{"num_hidden_layers": 8, "hidden_size": 256, "n_experts": 64, "experts_per_token": 6, "d_expert": 64, "d_shared_expert": 384, "hidden_act": "swiglu", "moe_layers": [0, 1, 2, 3, 4, 5, 6, 7], "router_score": "softmax", "normalize_top_k": false, "routed_scale": 5.24, "balance_loss": 0.000109, "balance_bias": true, "router_cosine_scale": 14.0, "init_std_router": 0.00852, "lr_router": 0.000958, "vocab_size": 29262, "norm": "rmsnorm", "norm_eps": 1e-06, "tie_word_embeddings": false, "optimizer": "soap_variant", "learning_rate": 0.0033, "beta1": 0.95, "beta2": 0.95, "max_grad_norm": 0.5, "batch_tokens": [32768, 65536, 98304], "max_seq_len": 1024, "train_tokens": 351000000, "max_steps": 5876, "dataset": "wikipedia_en"}
Below are experts of layer 3 (counted from 0) of a mixture-of-experts language model. Rows are named router (the router's row for the expert), gate (a neuron's input weights, with its number), up (a neuron's input weights, with its number), down (a neuron's output weights, with its number) and show model dimensions 0-255. Each number is 500 + 50 x the weight over its row's rms, rounded and kept within 0 to 999. Numbers have three digits each.
After each expert's rows: a language model's description of what the expert responds to. This comes from a sample of Wikipedia text that the model never trained on.

# expert 56
router:495431486457526414580550461525459539511545513516557489443488481522536484553351458545512483461373451523446497494515601530571514500412453461549330428445550517435510478467554594581535636526504463433536503472509542503449524532456585491533482474451533528486511467460541513548468457510538542523546456496560473574425498498477485445499490561566560529498511520516522399524591454513428502529509455484510436421465532438433537421558534482598413512519449409432529480537543513453488497445457460473360484486455449493590509443485571579495468537491438519554518546548618539460544495475429447470503489466523551461422473473488534465494479537435518514450483451489516516444426561533521522527491508461541379473537516618495531575427464489505449463447461544458567545474490443468346582485445525
gate1:572456497540601486544504555617533564497496493517561511474416502480477555477460438507456496568488424449577549449568539423441542468513594540418425550460531520442461523439418513411504512420441498638416473563532451513564406445460558432469575527549592544472505464465476432419514450513446492388545505479497436512503495511475506482550518491535517515438549487593549545547489536465602479555542543444490541596502505575496500446461419438516532512649479369514549446547494527470473535525539527550473510456541464436541523521542551472568516533451484516484534488494536594508559423487519503541406467487507542493525482484552626442464504446442478547494489570498581539591507599500547530528522483497487466501405520458561521512582513424476451450580559587551462531426415548477546522495535514
up1:507465509524565480531532414489497472491509520477509460510514531560528644452517562525463533504528487514467429524589494517565445570520532572518516528470523527417493478586498492427557515418532587505419520424518515481437487476496491481474503495471441427537384545508480584453581483469463497481507534463560532552573537522594479460591507398436490441519406525468537451485540471508464417516499436533492437476548504524476451561560508538467472522528488666482443532537470459572552657459500487545460467487486499550564482409471472531396460467579507515491473511458511544445481431545434451492507507438481502548426574501472424569437580441388534413455507513478455460463584509462535478618570551444504529453524510614332435461469521496520529461555574507551502407535424445479484530509520426
down1:527433558535454547498488504477580521613494492540508503465558556546432443469463423436478531532516569462503596514557469484415496490570471483572492520450438453471531543543492579395425505589483490476469468499499602510459516432554556480552439503514502538494475540489513483447501527551384508483483420509428544485538460434471478491573575510438526513459481501504482555408433399452468513558468480538439515503533503464449490510524530533494509434557505519469526572638526466414593547559447497457570507533540482522574543524515541578582542509472663373519528500534461445466469570492438481513635471487410474471427424637513501459506487520483556619516465506546538581475450493471494552600455517535395569532557432573436496519426521571509495590540554495454495483480435558504496510549475540
gate2:556569421527480595529541521570512507467407490481429506453449400515420456479499521524514471557520446516434551345435451504506501496569506621517515475540521510502449459537458522444505443467418517399516452528420494569514471539477593503418483619569534512442535595501417508501431593416451520564535469474518574511550421553540519454532538478471507465498454530486463490551411409492516414491556513504435531542623491551514549563498448536532469497565527466550448565444537531511553440500498524508503545556473630444455342509595542490499453467642536441532517478463482489483445497493554500641470487526480451481497482532471520528476577505561506527439477447508361540448584503485405482525452487479528532499539498517572504503578550526497540529478498432529498445517522501572563479474548473
up2:421430502460504553523527535508528576499526524561515537517490587493613565573515474505512485429488602520641444482437562555537443511452500564492469514425386551510502624511489497538524509467521508484482500434503438450530500491462480441486554462470479515630383432606488497572402518452492450578562385539491521433426481551452460492620487458504495522596520545490512457501490540557518485577469492537535464535459555456502570461417459391475462499433474504406533427462492484550508502551473507504543451410470433550491480485453506560444440522514491548478510478406518614490595492574467470569513518510502432452486504395572475431483524486498558468457539558471466446528509483433530508476602505514542583592420442537503477388580486506446544465500451520451468540549544563433425496549479466
down2:492371490443559483428526483484553404522507513512463551416478493440427539518464459448433484476555398416516493575431560499453590453540537475479524465462548487582544548501482583510527569521566485432512510516502583488523404493487450496488534471403570530529536552518530490426531504607481531555515470495451469480550514521455483519447441466485553603596460529476411465609519483491456493501432529513566612465478527530509556377550568493472452569537438510557574456445414501507554508604443462464508531487494513601508535537522439453599551428438561516533526512425426459529463484469534522541513461472502546484466469408465494486427544419509472583512553438538554480605489442483454472440456489470476390410523543578576443533561389451482567455484447574537525481466501406531495494476463440
What it handles: Mid-word fragments of names and places like B+elf, Bal, Gill, Boston, and the connective and between two listed items.

# expert 44
router:467484531452517529495590515457497486486564583539550467444427513389585501511454514495517533484464506498612381618498538546489527519543505515522552517434541411498535510510592497568542502535483504477516465499551518538472520439430478544579547523419484499543473585473511526517454414499552489511487517497481473528371479574507586583440478524524537520445461547335484443464538416507393603552416418374620535475519488500534503422407523433564462486574510501527458469491498479550457564480517439527502476429500464491558456550504435476519511567591482507535516644518502477418459505478432465460491495628592572602504538459513398531492518510418454450453532464496459520455495513506471541473503498518470531486548514496494479464515420602505485485427483548456466605440494491563435461469423513
gate3:379456570561514543639455502423500564601467488422487527494530566497444554533474391476507533537555529430512478444441499482532559469486427427508415567557584491485455563525460460464511516478484450563537501477474505472532452440467548497493528510552428537498454405536478505581512493489491474582492479495516516475510518516531458507438455470564440473642436550553489431452442498529492485535515523533421501557485559529542478555531508557549493599520536461482524574471457429472535481501533452554493510472527488485597504417525517516465523435435480470418486385428535591445434488558428505473430520511515539540531526485503410548518499552485452511570601593526623458486437515440545445618541490468567499463424448622586544388515569489494556445494516538350463436531530497477531491478452561
up3:416557481501489555467490549471492556533532575488508605457480508519544489513496476465621396500531551544552435466500421494609493517550526504531589574429431517497419472417504538517474517526495541535489421635509522592550537386472492521459540553576480523441422595502511630520432522472573484553499491508484565427479429524519526512485477496558642525509442453528528492508583541462524507408545527573527430485570547474534506537483538456557548476462579465491490549441510494581529522539541530518516515421448538486486486490468386481465573490554475531465555554492485509476514561520457477520510489468523440500481641443531512411511607459528514473477568505507403512507579516599570492439582395459618472451482535479485497523514474571575465540557545475461547478536523586494586542443436414
down3:483584478459567396472462543452495474462504453483505502400530515452487478497501515511475516446462425540513519533468458545499452471483447566366474511532419550495495480551513556474468503429482533489489398436474406487531475461660565601519484550482611473517461448494475516461419512545488640544491484505462572519467469533496516456437537493604533416489537488551524556522504460465559499545497555446468530623624551550437465509480618520441547538509486512471450520425535443563531521457450531486449459473446480516430494514440488462481473496526487439492514549436518468600536450528479451515534487494458586469559491477446511507531528524531495418517503511491459487624546557482470486484434516456537515450506555459494423511474554573570333504637486397479518556433432475578647573487551497
gate4:502536462544527443421420450579530456537462491585486529519553447515516435390419516462482411540561471415532504475336494468444524496472513416452532464557459569593479455512446465440498579508528485522449543454495440473508558557539577465569534482487458506508470554520476304507423550513483502531475510599524441454507474453397417538556495525495488478502465537474528562459508489501465494565573535566533510466568461523575503511520506424485495532407463534385618605443508523520486491511463564472461558525486521471473536521441462510543525409589454516434440524463532417576507523531552541491557501536576449435530505506573602538510500508506550508468554546451453495492461550461500548487450456515536571492436496508456513477434479537612506538523503555505418507350454358485490426523483528
up4:537528569507506561472426509523535496538471505467477523450541500475504478496516456645545399403576493494512512534517479428528483492459469508436592565539553548422466540498557437460490474550522556551532531422512503453489506444447535537466466510411526535490522479423507438518479459500561476514607512540470533531532509575464534487458523469551455490608491414497437511513356435441559471526514532441520464502479477505514429463579461565583568564579481451538470507404482534522544488461416501473364549573582521498450536544586488450551512453432542538543547607560500569556559569580455485556510539506566530530454480459554617520437535568497572483485421583500444545497590541573556515416520483442492415508441540514517518545559563461582373555513468584505545487511522507607558503482481428
down4:529603507429498580545562533532448413637617504552543502489526396490568416393575551507526461543491529543486511403412458458512481538544462574565562561529489519526617510417470455544459491543490488504534546542503497473535479559474516439530429505424533532587459461516581536533416525508524453539527479518455493482462400534480510497541544511477558571576506490480527468467580496347473556581512497516442511452544518413507566492492520556481450498541497554567453569518606568525468491464502502531444548484517470503463545485541544472491513554553506507571395525405504372504481454540534505490553500469568498489547553431495568518521551484404490493441497342463480519506510472495543647452526528429514441472453590397476427510481515500533505500487487491507547556548458572499584501592482477
What it handles: Table pipes following player or person names in sports results, plus speech words like said, stated, According, and Jr.

# expert 9
router:492431560479494510518474503471486565425524492514521545550478499565379451423539575424514544505454456505523591595491435487513480496428456514571579501462469568439446515448438512473445481520571488609483431520573607512513512482482558572473495544540476498523464437458490476452487430542471506397458442546508485487513502566483555521552570548498433468437500413517544557484527571479570444480449466507469469490546505504506448558443399508497523411459547520575542504505483430533495486495499563558546480443509502505580588407518436449527581520581479488525552520548415506430572354592517490376510538528440417453467589551553508458462500514504437568429468492568392556529494396533530538589538437522466420506566518486523547427548543527437552560482443479621558452544477489537520451400515479
gate4:610521504540526566485479473445544536572482519615375532559583552533506425554472550464446465487494536464533532412467505464481500487549526445529645507443536496561468472536522589559540508494473474543595526531477471504411428561503469544407534511539559496537431452525514445588500495458576550437542528566513503465528565508599538452574534561397480506500542488450526457540494540553572509562460456556552457495583476399556479561474533486517475457424509444405499563530461453523442598562374546358513482541537450483439468491465544516528500453532467447565540532465464391534547476390536429427518450442509477509453502442491593466546398506481441485501501438493471428525429405432512518530480430563465508487554504514528489481437568474467460520466477466487576512425554526553567466440535519
up4:505571527521509515507568529556580509530495532526461536482473441525487436484461500454504488487506399534397579516551496433525668372520505497552503512503466475526513470468520486513533488500493481522652475465455554525456496501566435448532518492551530464478502456432511459541494604577429408450555470423450418478478491476434513492526544568523465402466461392585465543516462497447435604513505492429481554502584492511467424578485555534529501445437446445470503496417495427468621460409522433399512448512478443565568527465552485432481476494502517496614561573551460559527518498467537529479459471561476546519461491486502501507567504497543395467527555525505462460553502571578452549472352462477435471404474424546616461485533444472457603453468456607478507553477476528453489529489441510
down4:507532501591484494386436499477594404482461523488520517439542481550464421552550513554598521474520472470598541512476594555514459458580569494552482435458526578542585565486485530430550535503478481450522443512512615537355538483588481514406515485491545429526468447514497572569580556547472475466497492492459551435434489458529487490529473558542497442491345427530492503494494372567497527461538465542528483524576510466387581505492491527477547498496496551470479575497404499556543490433548427463461423622468525515428496544504603485458458474573565395531415506499495469464511454467471450529472503448546527483448484482527531577486485573432631458471435462525559489477563471450548528540475530419477446473453535390504564499515499423520544539485506520435533513567506474465503497553413427
gate5:510432543504508471620491583518412504600484406477550546504428518568542562448501498502490484423505492509599481442503483534522421431490456472533603470567473558410481520493580460525593534519439544531392445388433438475455481442528554482498559522408452484406526591451502607539544585511504546546475504379551545466462547459462476429459471530462563425515462527411416480490497527455586488492463516465529519622422507519497543500595547500542505410460456500519487526552423472529456449457473459459491469390497475634495477582428565483414465620504488481457438500461515553474495522514552509526526495554485511493409405600469519461567536479450501505523499423527533561482517581525481497507568504531516558442484401543467491554483489451535514459467615513505500537532478506555522489506552449
up5:615536519557467479573472406467432600457530507499642406517446436555483450553457410524433508549456488467529557428540560519464545493531535505524454567582429518498562430465498469497487526531483525430479529472437507464556492446501471513494488484568422464403593583504459522392610508432479477491419411426489481526557475497468583567403512528412533506519494487521433528520472482543495517479526474511540559520649492470497515476587511673505505568582490467556460427457547556530573489463496480473518519446436559464452534408546508490508455474638480458512461447551624503531491519510546567523509548487508491467473465500411496475574499609516580546522473409497463481587488514444426485597504518472488437535473524440515580500549488507445490451516534533438462558515480492452492516519472439
down5:483458515485558574517455655562434509457371627488502522561530464519570544475514512483539406563527536490532484446529510557532414554466499551489495427468475475607574529561521559500503437585489531430517498462549513514471456500461521469557454549515493521433462420510472527441505566534408651488529431551519487504485527575465468406425491495551437570619514435470443443574562461550437492464464507510439459511477512513488504484547532574547553403529435523479530467539417499483442477496510453520526441484509495458457581491480524552449537470509485436540481518496488550525421488536561495515453526430543574472551510536516462536478496497490512469451462506566495458527539313508541507543495562354555582475451472525524437521595498472499590529479374441551554462510543435507453479580400448
What it handles: Dashes, colons and bullets starting infobox fields about highways, stations, vehicles and time zones, plus digits inside technical codes and model names.

# expert 25
router:533465432424480506579531539537494511548445482597546455516596492485535435497486559559426438559486461487556416464427452488464462476537484475556472419524515518460569572367557468451486526533454447497487443449525519504494620504512488449477558514502521433497581486498520495498447476499578542557620545607591461567455489590526497486546607547515496508577483547449478452558512528545534507474519555520500391449436527521499469472487465435498538356452527466524663461536572457481447512470497495514501525455467480497589490471548463470499541520579474521513516619504526471468489392497417520561563601508485437558509462487660547491534476383536460434480490467442488566427494497522592447450549428457515455499549423471585403482440577483462455482525500513571554483495501503466480475498457465
gate3:430433506451558552570526481446607479441487473519501559557464487503540490487419480448578500500546486569487440518488424567420458590459552503458488470535371443439551524480486456496485579507490495475530466604531401463417464502471491481600435466555457501505501502450479413528444575519513579515541558495518527578537480470543523458530472522456563414514508508496429517536528431548419462522485490466458566591395495531495446539484418428516550541526499569435522541613447497567456463463430540453530599512554489463577577477518437481462495596477436480463503492586447521431528442596487534412496381467490465498461547452467474587492478557442467495444455476578517432516502530549515559519520482518451510456419531418529481445487634453551585427544413514546462462495472539538479589525443609
up3:436423475473547545536497446539544439448509436551551558608527513491426505439496514424489521512449488552480436467477371456550396532476562562468510473479407485418516469520464519516486536466550528510497498613546379479494534491554466530518500464496490489547500497493488500579464591410519517495521550577467456522480486500525515489590497494490544474569524459517585575503498501518475433478529477444480536549440405591477468532515420504522511519529489547401530523561500517581426499420413592490556541486468509502573575475446496509426516598504388500502536505509431534480544450536502523332508343604492428562408475460511476388507490481394453516509402458523516420502546528634542507550463492529429484509424566449492414514540578491574475420551489494538492541467473573500491519510474508
down3:489497509442463548541533465472398496489467497527506581543394516426440478525443595514426557456515497547427456483432481422538518557404565553514547512631589489578521515493543478555462594485577469484485504483472462469515503483524481482581507446569504494502529626400576444522438466513508490517559424502492504467536484556561388501515493604509444495492515498593590520559467440551440530471472493474526496453487504492439520581442586499516493474502498447472616486526489539434450477407510547441460482523540478450485449512416629578462498551522474467548531515447498468509536409442554553314490425472489524554562594325535464478451508456608467438505476525514469542375483479539521516511499478518485466507426514476513457415533417502460468505450517506537534467468498476549522532508576517
gate4:565555453498519427458522520593530491444444607525409502421461392495440536506619434518482513491543507500494412490580516464432517547518510574536495548534476435551468484458547489483465536517434514420478515471574458431496466446473524455485464439464519525483510463470478600431517517464464438427473527521471463466481451435463516485580481402485558483482520497492433557447523538467447494514599385453614547458488479514444558524422512515447447451448438520477499477310480565387488497481510456468519561503445548547420487515485440418430461513511519510503507535475537461396520639525522538523460441502566494499474430463487482405494508495520520568518517472525489404516585488498541604525416549563500492483529576523482468525509469476472513538455563553552459523566471636518443591489391618
up4:563495544458470502564466489482467564503528491531514493471475492552557512547590565508470514568444488435530442423472468606535455526490495441599503466508486504532554481495504534547479451418486429504478522602465497490507472510470510510446525505522500458443509570528533525487602469518580389564424482556444566504461359441519549466530582546556485478560484524420442453498482404576401495459599434564608530524479407457534522535405355481386476498521518502561538492439578527511500554471437463530566501479501541445463481448511583485462506588589483510557461439499526521547467465483541469468574602497535339540464559545552452473499556549538434480509531479497532497495559538447526466455470520622521623522526490498479485556434583493575549445534500455419465487490479567418408515558495499
down4:483586575483484518524430498457494513452474522520565450474502491569477553510494525470543511425523514454534516402445385477542471444526471480548464423459504500434559528437526540516491381480482485502536466480456489518409502546608420488531482551541552574537446524482475450531510549419521562543564429387549484464482547493545481471458463517498511417474588434480480488587476559496528403473583541496456435443518585564425492478514460563575436474520526501482543428563462546431607585531525445471485489450482465508519421542579543478503533562502462519451539553567448443520472523440543488576489466482472505424473572519552490525639556517520536518480414489600431514555534415437525515433515627545496451415427411518484499516484477408556443481451559477535599530524566418506414517378451570
What it handles: Common nouns ending a noun phrase in sports and biography text, such as club, team, game, family, organization, agency.

# expert 41
router:541549605458561519506544426575515523507514544493487501543463496500537500466465485497479492605447438527432495486540476540592459474439391652614514463476519583466510480494561599562462483544511493503456465525502523567490534517505465503468503493539503527537560469472528466430464486498526511503497464476460526492550469510532646466463520553476481482419477501548498552505496430523400438491525471536448434543614556497496445528539357515490473486474472500540521530513587501463487389428428465495438370443503474571563555446464431500508433496637375512572503515528549494425553452483528486496623471533517501586428482517455421441473495504418564602364448481570431487412460475499451509549469503449526472437546474518480567412499508569444498525432518423576558557490438460489481445479503496
gate3:498521516523470465613431475524487575490507469520558470511479645598549519529429499436532425485548404565563505469496542566492469537454542488499522520480469496443445486451439441563377560537511500548527458528482517475620485603449478423603548509536437565433497470560465552520480491479472486507559498523590594512575481442473527451418509470488544522554500489513471545482537570507511519546559399530483453429503463503581497434464498520571470426506588446484524430472528392546464476580536476538517495475462351439545543527539547522469502540448484528502443431478515512469432466553535563489476454448563543414470554488417525465480545519450459577497558492382510524466535527501396430453627539456591514453544478508527507474469544499480478481527496537568456388449639377527483496500467464
up3:481600540515483499584513465453465557433528476522553492531479542495458509563490514508434507448546425509410577504534494535548520517491470468482491545462510553368462538438436492547460443520487426564510471443423531409481551598634506546475506502439498472574494439527512490498425532441503469473507496516606565499600536509458530465422484464478379455478574392466500556517500646571440550507442468500468470518516507513576480480497459537447582565567534490478497513510533352536446452527483552444462466510573512527547588574576550510545544523468444544485416409538454529522552448510529504389592562605513516451483538574444549521478520541622507496581595627430503517504448543521471429481579531482451455526546468528491559477475485507538388445535508450470471432487474504508468504477465543
down3:424486503501538465438512476497437531411601446423537436506477547464519422449445454558466556502610526483528442517524582497528451515497552406496517504480476437478431420501404530577545525550442428560476546507429499534535485476527546524431543526548510540507488435441499538443445567508393442439512548484434510455486521579472490474417477552491499529539482503488528495494505588511506416464513476456507470447480502466463404467431578466579613452553430526432515492519481528513466462515450515533542494426470430417540582469531572547417482425560567465535572559508539461594485383596407564560422401461437617518476555494550513610464451518549543525509492489387536443411540561498509491462435467574471493459457484558501513435421492525403539509513530583537521488519531528605546544531528502
gate4:499494531427479463372495522443552501376521438485485505535427460523485593476530481458511485484405536503502584514392417476424527526437439526522491458551467510514411525452494531553436475539505578548536454514525531504485506515521607542544560523467523495498476457547507527508486610458448556528487405502550591578477480502516521420567541500489390468566551471428475510444513528502483615445512502409538419522474481527476510560489476460539521442498547576520382439494554513540514428497486451518481531443491418504520528533515456451556504546489495483474493522549564516431439515454549495474515486558416686559489527538464443452531485513369475475500486448510399439509557439553453595414580530459614544485517501475546527372522566463532465408583587485491458560548506454554431437519542502
up4:513553475575529529517512540559467454517476548542508577522563509589503470523507452481478462542579524508483475490559450613597480510570506432506545568550591470492548449522449493460483501535493471435474472391472462457504461520505429516464499464494449485477486421465507512500545474499553425542486584574434517454503455481485465530463489441467465464446503567553518405537514471513563395643450466556438506552485506466493423503459513517555490490529408449384536549498468415562559552488463506467467487514539567481577480456554536512438458492494600535560457384403480511547587490604405414514387461453545428457480409529567414606515459472582484522508556500518608507508471565489635447522495554532441494490482502549493511514497447463490512509453390537459549409372502447421559508492454466
down4:519478481477538474475566626570530495529451468546482545505443394537542401455534407487495521487532504598480520566470492556511480472510514454427451513426537545506547506574547510480448470505419473384523467482507506608520495584519474616474520517519524513480459510517444495452536477496515572545545551624536489550479522397512467474496503504484482505600429627413491417587536432480507408460548512585501460471536537486585486543359471423514478424427463593525495503469531500543497539575535390457610496449486557488404482463498446547429422520511577409510451515498560455509517475505445414565449391475506483467457509418511454521568491431479583535504482501473503620517476488493452518477479451532513565476531542466514623545557566466544590483536445466556509571511553468512529452538474468
What it handles: Prepositions and spec words in ship, aircraft and material descriptions, such as "consisted of", "fitted with", Armament:, built, water.

# expert 54
router:532446547491478463587510488496476528474481535509556455367529408507456547506479556536400551517533491573510535534494522524617572495467447434460429395442421511481553527465494511480527550577538430485531472504487554416483516537518381404478480479442542532500560414487512459513524487533488501557459532557400483515538487505560472484479610414495500523430501472610513486563585464525607573532429475511595495458465440540436412579493537531502476537502435484454600509499493521565483562496539483498466548504509515573534509502666609437481522523446613498545553453474515536411462504494491547548437522417393472522510544504571578536517519592524521547425499596443536469499409625538488510482535470473450570537457494518610562548491483466540499464536512541526496501432496545498545469522441584
gate2:523469484535555470486504509538505500502479438468505510515475474573406512518449490602514509540463547436416444486549464519475440567505530491447498519430530406526452395489447464619522539546482617508497486411424496425503460578468467517441438490472450510437476520534522532458511413510591516472406454440513458512448532429492474482514378387516471536513445474475522430498665562391544517575455533472505486453457383440531441525592548454551465540497459540577445532553460533554515431365462525471532460484502452561554394514557575467504451549396527474505426457549542491458435580532570563614565544524504496449526475441467487503523600565486433545448522477472485557435540491439477543540534567450433523405545563521490554440511499466503443513561520459568508502495474460462479518486463542
up2:534463508426426572481472525441479468484542532498516425507548589445586444495526472365546594484483544468559525461629495506521509444556486518584499493566460646557594514593474482436427468486570485485544557404456565585539532438479536422592486601434647498386490387504511510498529546576447448548586557499459490518487471489472468496441528553550469542458541406432477524435430388531589481476446503484524428514578530518456520482477469583597560513453469561468500496527486536455512547515535532557487497544494540481476602409421510547488522449556471553568524532490529527527535471386485473475467458435497507504480521461467490473481495481508494346528573552500507468452562513493515441468500453505453448594430463488570453493520489515492504507484560532503504447470465480435475492589506518
down2:556494436522573446499629542530516458514465387553541481619521459561512475498484531433520423517452402535401550484520506450457622466514563467459508481456481465495547458422511451462401602559548470459465552512445585467634447504485516511452455519494532486457366537523439486495457467485449484522520435482516494528509508444526398435430556481405496575402527542520455543513473522524438466471539588582528455514598526485501475554514512493526472517570429470490393522575450496518490428488519532473505521514480544555494520411502523457547571469530506533409588446553565586564520509496594513520517490431449532532454475485471404547523574491461468380465588515375488584451507465486445496515549536451538466610504461506390512546509577497503470455538501530474501449504421476494444437537470534
gate3:568512499544577539544508467488519529484510520564509479535514538478549556509582520576519505406398507372440541444536496558497516445451557521465463548558533512454469554481516495441424501498371458542497520524458536502507516548507535556539521558549534541488438498561476508438534549478532532563452314388450486490502477490508505438553445494562557523464550519418463540568404526447535541500512548394520428466511518545489485510512553489529546486405463448592474492460477482551604484490483490511535450420565428485486349473512461478530380564471560475551518432496589458525575524489454414565493524494493466513511525625389549475538561440397467551492466488531458571559550525419427552492587416518581537442570505536490454520506502437497501451492533424527461479471482435415491549482412563
up3:512456504460486574577488432504501522445464515593545491463500452524369545513609548428529451419434420521478530444527435445584475475494484470498513499532455601474449450531428417478464428498532429545492477609431487432512509446538542456579504497564469526527486482419467472489469547519476506504452496444515535581553521486510459378494479542463553406615505507544434544486448497529515535573511389449463482546510446591458507534608555438452520549516574478600504464496541482577519482524589530481485504536553541484615465443492409579460519522479404486510484503529500567461492553374585499451513515519448495475510504598468568474487570427497517423535512541499388503534538517474551525504476462474506583524550603486409535463529581569560513600500470463504419454510543522500470481388483581
down3:465456480516524524542546497548534446473590600479443470585481528563487480516503495539498421532488497514477505529467518526513558477487640544524495589513481527539573458402468512503453437419465468502490531534509445485573500513432591556429438408486476508539480623593422434474445472497491480564421558436492530538572598521640568355578464492510469491500519512450562542479484504438557456465413514549552446517458574648549480444469471570535527502477485550495508456449431523491460447578536527499512549535441543457529454592491496568517455537544534433399570503503450498416444437494432434604495522450543467553556460544481535592496539550468531485493452443509548516458456530481556606489450460447501505467453455475577456482441527510592444512474501497589518514536588459562476574481450577
What it handles: Words or punctuation right after a year number, such as invasion, provincial, Summer, slash, en dash, closing parenthesis.